Experts of a small language model.
Size: 9 layers, width 320, vocabulary 16384, 107M parameters.
Below are experts of layer 6 (counted from 0) of a mixture-of-experts language model. Rows are named gate (a neuron's input weights, with its number), up (a neuron's input weights, with its number), down (a neuron's output weights, with its number) and show model dimensions 192-255. Each number is 500 + 40 x the weight over its row's rms, rounded and kept within 0 to 999. Numbers have three digits each.
Before each expert's rows: a language model's description of what the expert responds to; "comes after" lists some tokens at least twice as common just before its tokens as in all text. This comes from a sample of Wikipedia text that the model never trained on. Tokens count by the router's weight.

# expert 9
What it handles: Infobox and taxonomy fields. Field labels, colons, dashes and coordinate symbols in structured entries, such as Clade:, Kingdom, Preceded, and the prime mark in coordinates.
comes after: "- ", "\n", ": ", "°", "\n\n", "′"
gate1:489538576499501516548503449468472528499463527472497586524478479572546493501440507489498528476500535507551560503426472469491554442475521527491533595494477458486533508574485475486528511467418480
up1:541460526430487487562403405511437522469455550465499489493538533539481483486521430541522496512497501511489538502502457435446494528437539511550471551448478429491495508510498536508438485517526462
down1:497543461470517594552601550468482557477483537514546502466520526469500560497545507475498522551490479540507426561508508457552482435503482477562511527447514451499555455442454463446477455429479462
gate2:474531501490511613521491565395524493491476506468467444575574528398512454498537504490454559461521503472563528506539455495502533448534507570457488534531438467544528508544482436542450485498446477
up2:521541477532490502459504501484550517529487411471443463514549562484511494494487490443509447460489506479529565580521503497539452451450643516449486436484586456546490491513476469493503491466476516
down2:543497497437558433485521530462529503509452479482493553459506513564513450585530490456528548441443518495451494507511498524482547500461495468509585572422517479477511473490442533571454436544563522
gate3:470513609485534401472481502502507488420489461471608510616513473536465465569519531519485441506509535491521499533434463473449523505481476489551466476513500479452516477507527523461477482460461561
up3:578486488589514400510449596506443512520543532500514516512542531486511466480444492481486466545486459482510472502413514481518497485516474462553534510517523503482525448441508447562467502552566522
down3:486486504538579456506468435454482486544503498555491498447458502545426486514486509431505536486457514382546487520432458492538544508583521545494473464496496459488483474520505494420463536501520500
gate4:540480498441567543529480536494494526507486455525530494533483475553485583439532498499486550454499452489538482532466541557473518470522483389520519500487483471471564483502530495438484437448508457
up4:471534446531535473477520466463488572505516516498543504537460509518491397546490515374523583540470490466490514509423508533482511508497488492483498572477578503474523509549522475500623477467519522
down4:463522479443565479572486545527484514539497417499516535483525488466423534607578454565565487499509377471482504493487536489563490503482538559489470436588527482475495481556485505507503567556450459
gate5:500477494536469522468543468471464462499541506429549453568406452493544520513502549483556527562493505502471477535531553478497575515467479472472428494486519478423505469541516537572490451518459486
up5:366548520473491505516408449495482456538436490519496493500471489486496537481520527530391500507467514488484457504501492487489539537507483499522469460542479490550531475507562551461437455487415566
down5:484506543496443536494474503529509497501601566472508511511479446527556509464464531472484499485559437584540499548482556533510486465495538503529511453441485505564490522497533482472480516528516453
gate6:521477540508590441518516514555535510477553485421520553489544523537435496429556511564469504452454463478508487508408494518584434505624472463451432501498526504452552458501452448535504427524530583
up6:480491497535544416475516487476485547492558505528494529436530563515518484516499524469548434541483544510469541517496521537509524506455445422529497470531514602485462412587519532473472506507482476
down6:528504508498562564556541533520502505530527451554518526458491538513492417496477571528474490513446525511469511518502525521485507506566503443527525421461498508391548548562489445541527556471483493
gate7:551557592432498534423496602533563481467471548544543475525455474502520533428473451561462573518396516491475445422501529475517536527482525529503489482534526502428549520380514423455501478514566557
up7:585487569569484548525561498517526427491426536513543427530512462490520452443542499520552495497535377522517495537523464459460545509494532473452483551470573492409523476507475479480470489448586513
down7:435493496483499492480489436478560527506510520552480506527521445497512577534504484614546515522466501403529513509487508501506558442550498495501529496470487477533471547529490452574485510531468472
gate8:518478534426543506479558460454489471471487523453449546558500482404491463512480446492457510501456550452463470532494419489487550518468478549558457457566447550534526433394605537421463473529514472
up8:503443543473506373468507476495464464541449551531514530515492543459485533521466578458466477508486492490536479498495533539446528552531464481526508542549474492362435482422474474516505479477535568
down8:500518503538503532538618481529531512518416495523596503450506511489515495451547482512576523472564495544531487556483455473514457554483485484511407478535524502504459533474501428438458487491435500
gate9:476519492476525528504460613456426469414498541495499521552513508560439463492493410443407556409520478481486523468509491459502465455545453493536508464428546517556506441517506531518481502450500528
up9:529416552526502537460557491546496508545500484443576537534501506477495497512520552471501457513557579536556522532474507518517481494525567538510576489526451525466515524513503540508537448512559567
down9:524549496486467576542432496462496491562508458458504540421499534428515538536492518481509533493524469520494474474514483529493486489523465463520453502514510472393456527516535511616554431436542537
gate10:503479563498451532459502453495520459542534548487509512465523541494517502477502479487457523497560440490465519485446407510493538502467520468568453437485507471481623506457581438454511479488536475
up10:440542558466506533459566526516485514512500453526469506480488482497527515443577571554508540537527476458456525542574542553457421497520479498535501555502488516507489484528498429484477473433471390
down10:481474459478481472529566518489494507567482491463544541532434505507530552420471546465479542486443525515415458463546479526510624517406469535480504487506541487482507492528512533445630493459537525
gate11:540531519530539466515423497504493561543501511552456491514497418466534457507463507506455447496519506466436462495506506495496547507560506523516484450542476543511553506500525499486471558470482459
up11:433529451433484503542493523518561525453513479525554534521450482499571559479515500513495537432402495476538540481509515461528516485485490484462470558507493515430576449571490513501518505492419498
down11:499499487474462464492572501498544489494492467525450541567516585558458486471472568446447468479579506501546503546467492556546572516476468455519528531510409560450498473476497478509523464535554533
gate12:537520522468501582459512478492430499425483510568536454490466477442486582557444485526525463535475539541504531507518512477504532481509579500469503519476507502479526543500426486560514526510493530
up12:474547504497558440507549419495471562534559431457566533467500541491498456485549486463520463552495487564517477518453494476474506489452473563485523527471576496482528477593540546504486533458558465
down12:532447480482553430563458495457536467478527465551531497502535441491466516479529457498454448543549526428486458536522535485540537554458454485453481524531446546390552524524523486515566546581450503
gate13:534513529524528571534544530533442516490492514512543470540422496519521486500502466508501473508454451531447433509491502530564467453473546434529512530480531515529413484399542519520478481472535549
up13:429543471487493450469571530548471425508549515497417528508435428459467549577502528475513416503478575524482427476505559463515496481485527421524513516511489492507500466445541492484505510463480460
down13:483506498523521498504433500489504514473523433487507479434555483468485515494505505458504465506535510633482544484466531475521459471500510559536532486529476492472473514478466465569395476539565512
gate14:532485594453443512497511569448506508535556470465549487541479472499568471397520494501458478511606524554527525463548492459443453530472487482613499463515554470514502506510484482460545449511489472
up14:503523525566544456447467487483529505513532561516457530566470432504506496462512457488467452488513454489455530489535488498478592496448546428465490510436518583440486455523465601489557518451486428
down14:519505524527434562506478486450496523533480451514484461461494518467497409523470535442463486490453545450427573449446492463456487503513463451457532534517517505510536507505506556470409496533403560
gate15:520511460474531507530568474421503432480424508443560457529494544486494505553489535446494566537463463485452518457518434429550433477476489523469502494500492530455512456502484541505442478533474475
up15:445554457510504559482503454501477551447400498468509483475452537495483530525465492530488477442423451449526472522480585523494455459509502420503569508474536466541510516559532444459531488457599466
down15:521442501525501519502563455460531477536433512397434479519537592490538548546486493528433520486506519516486487492489402530523515471545479503490566539461558489507578547522569447520414471495487544
gate16:505545490468488534512510580424546472454528538515456497507490511443554549487524562485502494486530474484544464518580469481563557469441461569483547535518466513488580503479528584487466488554514510
up16:455574463501472496524529572490483492421494476541544524529451490511520596557542507528523463533476512486572561495551478490456528436610568551471474525501484479501518543464473514491529523539559444
down16:459494476486481480529554442487484519526444545537536506572520489472469432502460492567506507573419584473443547483469514533467439541538487535439553508533566469493475490522513588521514464529581448
gate17:478468532552565544478407527499521574563488502514508420586514544493484519569498530483487582522501584515484538483556506565525545502535532485478483487478581473494470444458492522427453526509472507
up17:424549410487512474463490513550495500508464439570490463442494488461493491510497484487519564516498471548563520557568510563444534427509436563487493465522483449493510551518515420531571538437449561
down17:479535526542423477497518442500541513441501531502492509475445496513525504529562480522522506428543554547538541520498461496418468443488486516505542490521519547477447509496463505534467490518522500
gate18:552514498473483493529481490489463456539527563502486450469537479519530570507432478488545590453490480471510488537483569467489597418513533451566412541493507527496479512498469405483528451536485485
up18:496486480515553509469511481502478551452440469489490586513540511565458538526527498553521428519449486472496483415518484533537527472487486481526533507510461458527540425558447499512480565518522512
down18:622499496474590576463534463515470473493522457476463491504485501535526522532475474536507509565511557546495494515516449534547416540448465551595521484549589463522448567582471468493506496459493485
gate19:461507478517458442508536513481453481511465533525498521532488523426482578468477411501580509544459527574551566514498509569514547416474466471465482552558451455534557465486543538472460466482574500
up19:507501547477466583483528533418525482448500496539537489526463395460447528523521518452478522512554549557423500419504514482538508491530620500516528485482539462570523537499474509515516488497447488
down19:428468522526569521530550477489454454499384573529499523438477490527509556519524451497492512490508538617478440488497506512527463441473464529516483581529551475487447567529520574460478463583461519
gate20:456472475469402561547550487498487510499496515534411468529532486482444505528483511550481581510420600469500531468553459492526500478595428446484547556524436498444557499454484392517450466496517506
up20:454513468478490457488480534597524489495491511479439588503526546409425519446513522512487495556476486430508501576519591482438522483463445526493497497567508490531583487553462449472483469466529505
down20:476446549487489403399484566513541490590452487547499469529513496477501579510530471569524419525544496531456447480562530534555530452515530479436484512501499471492540424451425465524500506490476531
gate21:557535493509538474476495492509476485467496472406575425497486563513552564567504474545474486435531477460484563561493430464529527543527497604545478513499510517507463489497452533447510505537484487
up21:527610520446496475486539484471480453518497533482480565491524351549629490545489505442466495505476542508502468519468567526449526531476515500565493502520482490489501480525528455487523533478442512
down21:467499526478466546482450523560535560529472418491520540525509513441498523511497461511455472504478523527495473473573447529563486596556467506545456488499560559466558485509504490521473466462475474
gate22:447542453430497535438472423470533481493510548509477507452534498408430448543457467470453490501565555429476542542543448491475550558491455528524442474501499519463504502445470515544512401552449497
up22:458488523548517489567481554413478437504581558563593486449458548489441485520448524430523521538520526492481530425480466524473480516484517440539531580496507511484471495509469510563503509505544530
down22:566514521517518503574451480485498528557480518510539477454449490459537501496550494516479565538511536579440561500479499513525562538503480520531565526517444500496503522521573558544509551468494544

# expert 3
What it handles: List item starts. Line breaks and leading dashes that open list or table rows, plus initial name pieces in cast and people lists, such as Bh, Al, Fitz.
comes after: "\n", "|", ")", ".", "C", "D"
gate1:553454492536524402485565413493482507520474433545502540446468423501487528462521545470520492483465550494553492452515488488489455527465502485544473506455567549517513487382526519478533487513502581
up1:493527446543505462469495535549473467602496536501501533498568496524463520485531512533443474528581510515417475537504479506568547499503525481465463481464486519489528479462526501487567467431470467
down1:465531450452511520471539533544467456469471491489450472583576442529446454454491533522437451499531497486436446544450476419461581458469466463492433449493533461534513512477509532507528482494508444
gate2:415515447463562496461428485590542523564481492543473448440488515572554451480550510504546509483450507482552541457487529494492479514479496541494525531488537546533459520421553535429567498482485514
up2:470480531443533522447532457537490482520506560537460450438440520497554515529469485435485521469442533509527511474519511559471487532518485483500500485514468484445390517474473469492533550516465475
down2:503489541523504516484475458515533454476528521509400498425487542500462452522590526472504412475515491548504537492591556470489483503557480543481492534385458573538509433454527478410503482537502501
gate3:581521457536438480520484555471452489523508543518487460509507477465470450468446498448475510450505476527433470479474470507535495527587531515450507537520490499485436456494484438554494491499533464
up3:461464532514458489461406454507567449451483458508526493496462461433514524510499523470444499554509480477531567551536412567458492454496461517501472525409428430500481418519563511516535478482457468
down3:442430511521548470533523465457518462454534510528509564491466509442535535470482538545477502492596482477464565533548450456494513488498508508516517480469531456530568471494508506522512524489432486
gate4:509484502509601527514473502553483494514509497535482518498514508538420513533515561433481487535528492468553428502460431559443507593601525561484573489485467508591492456531522520547584455487494439
up4:423508476355505483556521443496522522472503462514552477481506552517489499515471505506499517467472532458465509515508526457545534479526467479541489543513447486481492466551462502522508509494525455
down4:488523449574464491505534476568452498619519441530512492539454532472505510504488433486547486500512574426500517468463466484511475579455440543476530454541511551468501424518454449525482469472530401
gate5:495500537545507524399477457519461522535494517520514514430468524512458529464484492545535518486446512482507523520488510506510499474494480524472475495502491486474589492476459444505503529431455450
up5:525534488495557435538553469518463482410542498494505506569490515552508484399540444547499488490471518544520503547490544523492479484491590599571512486485531542408503505535536459518465463528416520
down5:469406483528503621550498508493535532610449468564523486465479447472482498465491508502541492494485492405447480546468485521513511502519497476513465519559467485510508481487471510562487513457578425
gate6:455455521501489539566491459525484489482561551522454518477582519561522501505556487450478565532430484469515485433495477483544477485523537495470481511421482545493503531502448503521523466508482497
up6:468461549464531487484529520573499474509567459497472478505545458576474438500466461471477503502471443497505434466537494472504460543530491477479416517439521475439449479476467411514505532450539519
down6:508451501475564525492532522539519480564613553449447501524576522616541554517532468505496436518466474454445445481575531494522513501460503492574512448464538481510496522523465502511499490463517471
gate7:591535503478530494432489527463539528437547585509506496475509556454482585441543524456472430551434490470450456526544461535490478446519525518508459435482491483554564498459543479486494468427498578
up7:539555483501516521466481475500451542525524488460596513476526488501485528548419521487482522524423448499493523480555508511488491499445494480577462443485521470481508457464515493455541488491417557
down7:484532472541498448462544495443611510529509467428478480549504455515530446462455512567508562463563537451433511471457492454533490481516480520565581487566434552535506479551429527508503547548479451
gate8:551505477470452558474472516551461472467450482516429517501527481531479522513560517567492485504564496546551539485527471546510478495486502466485419579507477452471478524501543549525560475529498546
up8:391458503500452457541482447464541486513510464568427496527485483478609536508493530498434558465423472495510500569453574460512575528511535502505497488456559526458586430463525498498561460550396571
down8:537543476568438503481415512503452536484497497473566467505521488486499564515552494417460438532481480570513525561546570461488507432471493575420530493492501499485501448523486476494555488446494480
gate9:589532475485540542515524503532458498466443539498454493446447434360478530441540536461463448524508532513394413480554498513558509558509475473492503491509445512551483519490535421443514536554541438
up9:488527483603538516527430551488497518528531506510502519507471499571555555475551429558482476457517475479537552545451545551473519512537492510546489521518466486490476442468478489536489487520519528
down9:486534501532597491498470479485553506426478470479427480505455548488535584508460552500524482438439511420535532436540555454513520489525512488574485532497417589512468502532544521549520524542506492
gate10:579458485432493544454493504553479514543467542487411547512604545538461546513507471468496501467491535482454529499492483556564496504430552494536493455494455525492449358509484415462558539496546459
up10:474523517556514482553519474537525469495470502499580442554504582486540508521446464587527475572483442533510516543472432483499484511512509493495467507532533471500543598591514520514469593503483436
down10:557438490503412515517515506427594572500518569452461487468497500524455532511484504452518482525522491540466478585441545505562562502531521464397478572533510462457472431519657561563469486508525516
gate11:548456512508492470483529567508499402434501526497507540513416513409474504547491472482513429482510517498478540465437521480491455509518497564549489497494480591463476542495558543445517477533504451
up11:501489448479556457524498575430504435450514455582523481537524484542524523485530492587560445501540484484512488465423448555520527492482527460523541394483493478485517491487523456525476509501538486
down11:531526518528506471448445513489513481515488483562550524455489431553502516466516491498581495550529479530486526543528415476487508495535493494492471470526488499545576497530478534392515535487519534
gate12:492480538472432523545475545474533469511506518445484479450506564529407526530542468465498444492489597464474464483548571466514478473560480486551552462464532526486509475489511526532443467563506508
up12:507462562447487538539529493475478442414472555434509464538510444485533487478554478512473506481474538481490540538463569531532523570465463420549464458427565483462544544514526481426514457535524503
down12:532470460508563486473465559490560536454518517475474504463416499528489460508459531546464507450523474612483482586533489476475520500504454560501535541493545472544467499467506542485489452552534467
gate13:457502536480531524462514463553481442530495460530564430525535451523403550510509492505497517539370441441589461432556514505495462529532559468534549483515526439549563472520460529488503512571458539
up13:547480552557486464449486552448448479471534519465441521495539509463492477513578464480519534489494482527503468436513539425440458548533514439480453480485517475508579519475539442517438501419502490
down13:528547557546569549547451487495482469504487469519511461507522506463502441431562491532450517515430430454482510555488552497476485473480518471469522494470486509440589509515531544447456452554510544
gate14:490460532495475512517529442559541514495456499479559457468402492488544535424476476490571440495484537534493546501523504509523493500473458439469613550472425538518545494472554492463553490466510525
up14:468501528495478497508516509496482489539481444541505506480546476550575473530529494621522577467454513503517384486530421560527518447514459470524525509444550629483544436541522484459522488456493503
down14:490509502481482454523584476482491543485478467533523496494423480511456544473546489485485426482479433496553589551467523442471539544514524446512504496489531539511473565522533549549473518535456558
gate15:541550430484476465444566528527518585546524489481552449477506473434542474551491475511519439507506440465578527456511552493516551558427553448426549491518504512467437513519529576468463488545491448
up15:518462495518453442546496464482542542603486591545450416459531462497441459508534542591447478515516506517501452517536473572429480471537558479444550457468646486488485517456593437541505561528540484
down15:459531527547521435495531424514504544477477493463504513516556412478531486473501500543427456544555429425451619460504506527532509443484563436482485481485564449473457452468544513501519522587471520
gate16:461532509472492452494443491531519410490436494524473431532575440492546494482512476539506525405491462497452551536444496497511536524552537549497450538510572456494476505507497526508487538505534439
up16:469524531409454510530539526532516499467462506445503530552538503516546474488536436470538527519501485560454494508468511449506523506470546492460529403514493463523512501505471518477475567532539433
down16:467389517496489429530586463426496555485536547564498522510591532425464514494453505545491494527425523484517516571500529421452500509538500467492439492526446410447497514464515511513455552524560531
gate17:542584455412480500473493487416518508487458455474473535476464493527480464520501563544540541523429493512490535537473466548541518434529458557553544581513494513442558514490531580550439502474494525
up17:506451516491500553497504528515464450504532564498455419533475500519502545522553467567541507466494472403509433516552406588549497469512474494484495424512570453439513532461534468536540559574513505
down17:521545527504493479465463494487498438513451510454479465469511521580554477553512452627456399534467516663468531466507522517546393557472409453506540428501555519445514489541542507504552538513530538
gate18:468486486490470512468530492512550488458431483523481454537600460487558569607525541519487545491456451496571496511551469518526513527502421560508554520489525600479514501569536459464532518534545492
up18:554583537535496510404535482541548520474514536496503565558451441452412503512501471491447440578516485509416486502555582560510468523487468465557545496519474522494435491477482465523476512518520522
down18:451575478481487473553524498527602476479605486479520478479534496504497487526456558547496500524505510536487509515499598492523422499451439388491461540419466560493555513423473540596510479506514510
gate19:509483447515461481462537472488615480499565446534472522453497528467521535546542507438580491495488522496570454505492523481529531524542512542602471468543552488539486493542506539524477490500435483
up19:494511470590525541540523525555474525459525491511492532503554504508441524543445536496478473454545496521502578533456514405475541487508524529431454462498555514525513523516518457426491538547562509
down19:503447569463510535553564492459537459562510466502495500523529510451434471476458494516556507578485550448490500559546514623524452465557523450457540475415505503514476549455541466461537474483506464
gate20:524550527436509425505464515464506501509506508509517515442483477432507523453508459491448524475493558456450463450469456544531517450487431485511509537526441499568518477463507426496545499536528497
up20:492453463520502510472462433587480575547521480539612444577547526524464493496514519557509489554470514444567489461488506532569479492493437557500505401430539511496484534527503546506537536506513461
down20:497527486475520440506497482496513444531471457502463481589501430469581470486526531538489602556434486669607439509438457493551517480569518499457506507506545473522523503543470510449449491510481519
gate21:491488432545508477553522521488584440514455547506554548624482563458492567457522439493528522462573482492572480537512528508491510468522456511416427445431525525515480486463614495497473527494478535
up21:429535537520456497524485514504469507486483564510475464555552517477564498493566475469436444600562461490594502479532506508534455505426470496543562482459520572483549507468526491522505484455448538
down21:506416496527491489524438416573501511490491567510458511481490512506455467455440479461432506522473529522475502495532538539480490509460532504556540484506516513527429559504531566468475464444492543
gate22:485499526514528513593558458542558519455521503492520449471461466464454516529515411580495467457543556438528556571524509534506543552525525500573485487509471501485544505466515511453479469477454514
up22:512478443540566571582456451500540523459508505548477408478520467473559505430510463538447502529503516467460492546483492507509498471490483495454449470451452522528483522507486509436523467534440475
down22:491560522468433468488452541530513553583535455489563521525452515449539548457461501502529463474536463473535434440472577500477456531422478482488497461588530457443488489541446487471430517466581452

# expert 1
What it handles: Clause verbs and connectives. Modal, auxiliary and main verbs plus relative and subordinating words in running prose, such as which, would, could, because, does.
comes after: ", ", "to ", "that ", ". ", "which ", "it "
gate1:481493511543494452512514459553441522515424565563543483533531522473530509559594537484498465488500472464540457497471569510562439484573481507482500633483487559464384564591511502533548464485493463
up1:557426511531504555541464449486440611471506517528549539486415503468558558465564510446497477533506466529477438566563479539540525484573498456531457485471472510494452513505437498505481503559533530
down1:536547481476474525550496461468502492491489482496487552405398484484485494520548539511408526459502481571466442460524517482487463425498473469517527508550529483489531537489431505464565511518502404
gate2:516466495483470516499474480534431504476514453505545489545455518489461508612488512527478483420526500505541497555523573471562499513519524523535530553496500545505516465494435455477493477511495471
up2:516513488506482543459540496525488498449427480513622467482507477495509507482476429399486499631513520507460442494462465423482546459510499524513496403503520444527523581532533497537564461532521542
down2:472461436492550515489479486559544512436527474430527519455460475438489539589462482418520445501503520541512512489532482504488462551436535570516532580440462524560492354500484417482501508435514495
gate3:446424503486521483481519507551467529537494510486576513516483420491512490495461578427545515496431466472526524432444498490504518499503510494443453475475508497574480508545474524525555540464500482
up3:523455503489559542449481545496484552559494489548429514497466539582536407462517507515479499491532431449475390451436385576563508473526503522500475552518522515478487470557592557547566473463479515
down3:486476558444479481473506479523492464480534497439518556478469467480503512488553549449427498465508495451536508511497536431487533491474453506524497411571509499465483420440531524518478545460479440
gate4:583447496461430471436531467513489484575574520497491451416536617520566477574484503482488460472491506496428500508523490517432468443451503496425500556523471482578574505519497522509503520514473529
up4:458521498425484506539467481545505498485534544513579537494515499534517438510512497470479483513480477503493538502489536503411442505508523491481484543503455438507592522531551516515460457531460448
down4:447575550559457512551534481487481487491454528520462496518484486508522523483460489489469483521456526671453502487536494530532535491536422447482532500524517557541470512452435449564549541519517494
gate5:474434567550555455430488574438617480460479538522453408501516510478533579443495523480529443483475492487472508492516513549500517481530496502550491420508496493495525528410543547541496399564485521
up5:555539513520536480494488439548453472487556540546501557496488504498534498508434554592525504491475457476460515516535525503458442458464473516522520543522485513441491433483492411514482443552505513
down5:431542541503505544549436507487473532530584497476537459533490489583517597512462498437498541474558554573469598536446502505488441455484423549553514499491549506498495440429499560547449519545475488
gate6:525546557534614521534502457502522495549571457528516427531510542479504526486436497534553567434524541488431514485477492538517517478521446514489488457528512456576414480530482562537470454496460567
up6:503498541537494505474465492442484556538546555505438472475439517477516492442526474518476510566538458484507480454501477501568441597483498472509480489478512486418504560435506481529506519492478478
down6:449523546505490476507550559501433546488484424489516499477531546510533497601517477500525490529505508606498502479519577454513483497620518495524433489534490511498419504496536453455495519515573474
gate7:552545460560520505528519513517442475565498567545585454524433507567516457471497472456493574460488560472445491467593489502454561492516433444523500540444464545521472477538502539534473469477452477
up7:541525481531526490487502562529513473488467562497513486475510481519396477454537563549414496515475431439476466494509537531431488461549486530473516501562519454481569490429441492496527449501527493
down7:520507482493567499567437477528477518505465534485529471495491503441502489479549531491474547485424541394470565428589566521480528492567528505433514487486526474529450571488500499504615546560491523
gate8:489481516504548457482585515437522540509416512474501512493498426385532488500476504501502475476527470509532521503490501493515485443537489502511489478517413501450530530561460503548488491487565510
up8:471511499518470557486462531465492450526571502509459478512550503495431535535483532504494505461532490473496482500444466566515478556494431523569514477490501566477520502552530459539470526483458444
down8:547469489501490506459546555500523484565465584492496502514559459449489562490507577468440512548548534492483508505514510522569510458565506455497555535497466478549537457425475495524496447554575519
gate9:482542485424610528464524550513452465447453395536451472518602441535524474519477499455448506463522556501501471490488523534465513536488457585498462513518548519545465448545464525513496498472503513
up9:465493513605438447471540505458449506478493505455509498443505531557441526501522509508541525532420502548568548450524549492577466467477513384441508525531471521454523561485542427482542524573494478
down9:490500497454523468515631463528535446479443479456482462521452521549474426509502545459496517489455458440545572604436488497514460495490468544501500540536471438489439475563460482522498492384517480
gate10:519508539496494526473456531473526501537491557495473518568447547563500468488486549523498457477497467531509515469599500479502511452518506478589472520476477566501526450546452402523541522511448541
up10:534513438486463496538480539526459486543540558505524473497523550513504618453504439532504453451509436513503533528512460489493413504587542484514526517494476489534528460516495521431530483501430436
down10:540544565532537589528483497464523519499438486549509537519552493507476499471441489596474439577573464399465469513509470484507548474476514468485551484535495489577539453409488537510547516551502495
gate11:465523531532458557504488587448507545404547509516478511526503539544489446509491471431500470455484542508447501565496557461499526507487445598555430436460412499474589463456492509489512493491396510
up11:502554490515476459495455513561436516528471515466498505528495470472481543482510470485501459457502478516546530515573472496474475462471559425470533503488583497478446517466487515569534487516524463
down11:502486372542499498541461457466516506533394547461532500530493460420436488466509508444516424505493459410460513531574568492524435481471484457540523550441517510478499527513532468527506513549472510
gate12:542511444542488502457493490491576510422451510490496470551511524415492510421415471520414542455507508523482516464507552487493447521500471511558544534493526575518526447494521463524463436443544491
up12:466527551494492509532483483538545507519447461449501494470487529512509504527462435492447502465554581495421500445543510542484430523465495489517487544489429532464499509464487486453439453477512499
down12:456521448413506422486539537504485484558481516423521515490537457482525444505488489461537489484518532598484496465503479520521506533545441542486558493408515499485495494522524566525427502522519474
gate13:454529519510559497525503507450485481491460516523527490453526525484545440437470482532531488567468516388531502482500522509525501512423493556527486542518518527489528520500583480523521519476525488
up13:502491448525491550539513504452532517472588584566574478515531486470571572493522458541523491540521470434507491443445476505595502484543485520484510521441489449482555422554506420539406520528481545
down13:442425507465376511439510461510449476471492469509489532511512516423545493493501474518490516552468522619497496485473448471534457546510429488454509491484488395498476472469509451414505478574447441
gate14:494473475499505500500490447467496446510482490536497518475471457463528555431509437489453552510530418513428432521496376489404501602584526431457474509510506507462482479519525562481562475551527528
up14:542497514498448457422448559526531508484466491529502505459500586419503443497487486441516558561490528546470469498421457531491503544424537483515462514491508476573491636470496529463524524524524489
down14:544526497542525603561472484522531496519519626455445460448509538503567491533505519489479518516492541484448434516495418523455545521469504553505490557501477510446518481448434525478513527512460479
gate15:558473429467506536548500541444474522478525501514441554496464439426429477455554435506455531522493472518424485512531559465495469486427515514494505485545451513453487503555507447455472484551503469
up15:479472545440494488489461455433564541488497521424458485478441482519562531489521458610422415458501546505533481550530458514537552512530511475459467486476461511517456491474477438502504546466455521
down15:535491476524525449480510541439509560583576435561514444554517575529404441493471429486567506517450516408463498451502500509462516499512543548462499552515531524513500521538455514523461479407529516
gate16:472506495503506542476461425464482552510523518493492527497543432508467406463554556485575518520462513494478500500524521480496496554523488503505516459529468503444512545457484522578480418547473490
up16:530495487590463530549510560515509532413568447495432504530491504552568442465532552533502436494538478495480502519448480538476543574495514526425486495472485518438502512536456437495504563449486463
down16:548462446458530480478462564550424486439484449401594508498503538543476482529483509522492505538473602543508477516508547487479514521515461488557499475436489511432473466517484495548415461475482482
gate17:525527384499534574486465510434505447463476491522478547492533495545487437458437448471467514523492564497494525505531548508448435497483486537541448518471539526484400464529478531605447503540505521
up17:505419661451512566512431524542481479481524516537553501504502480535465492488534507535529548493478493491510503565493493503541547460542460504518464472547461472544532492466546525418495492456463499
down17:555481485539556479477466434517540481560467484458485483490443473512505418504497541497458530506500489382605525514512506558545517458482465438497509503507455452470535481540482514543548509491571551
gate18:494473437562593472497505552454464561501503531488473429495525528489451551500452462455477468513494503501482503517502487486477451495461453516503511498511544446472502536501414541515510456456413519
up18:524562507476509499440564468513513568563515477494466483444416493489462529588515467449510500491473522496513514448482478511549486570490537519570501467490543475530532493463584528483508458483528524
down18:464476498470443513440536515457493473460476537447564509512480486552480501468528474473510518525487502602495509502444553535514502539486396421551476500387511419583528568522547521498465500468530526
gate19:546577478525464416530474428473482452462511562510503472486457479517531544436513568465540448496429465495533472450551442509480493468543493501509513495513586520448566472504455517474547485479521469
up19:460486464544498453552452485548493492508499487515515472446456445517496483391499491482458495557483519496534579418550442535468423460561547532447539518472540466449509539517491548502526526477501497
down19:477464555558480473531535492543475459508536476474529453511522467461442480447537537514470466554504484510445439459580510518551488498531520501451503497486531440500522488494482446483485517499498484
gate20:548513516494506496538456481500510476470453518468506481507476550547528531413482409503479512551530501481498483553522545491521480507438463539542575438464481476469512589458479380536469456527516488
up20:523517472456469482507505530537505509436523584554544462468495547525612475493500445587476450554520476495505479453511504454529504482382429460501491469476474515608499511545476497529496477553525460
down20:571489491564455522508483548442407549492497541505509478510467512454543520493477528501570496502508449629511519498514504528432500525445522472473480498447493475545479537446491462509526613499513475
gate21:487542457509562447523488475551539503518538431561460446485556497492417506453531549518491529499424482483514500479564513546504466533419400535504486530533426508467522436495471479488560475487512513
up21:449497484526522520533495428504455522440492452455549424494490468475442492495529510449500526576557555488565503524458556501573490467512505449482468489536532534478496475485507493530439574545527521
down21:494520505496508503524477519528517479499500538437522468535473494546473450537542508488482425601513484356533420515541562535517488479480512484499583468492516506483513470494509512560505484538500560
gate22:490510464508539478533497510559470521420492446447490504538469505500438486478462490536499494478443536456499430496457493474480563543520533516542473447503500509491513530514471454524479489496481470
up22:527463522477528549514491446512460504439519472514567502456461517417514462485402516566457471491475499469447527486578526468514569499496588558467555501516482467508529528520519468446524550518508494
down22:483541394475562479491541514465479538560544562500456481538501470473526498518482497525473478528496490440485491497419537474515548496479483477548543493459478487496487475477442535527504478514503537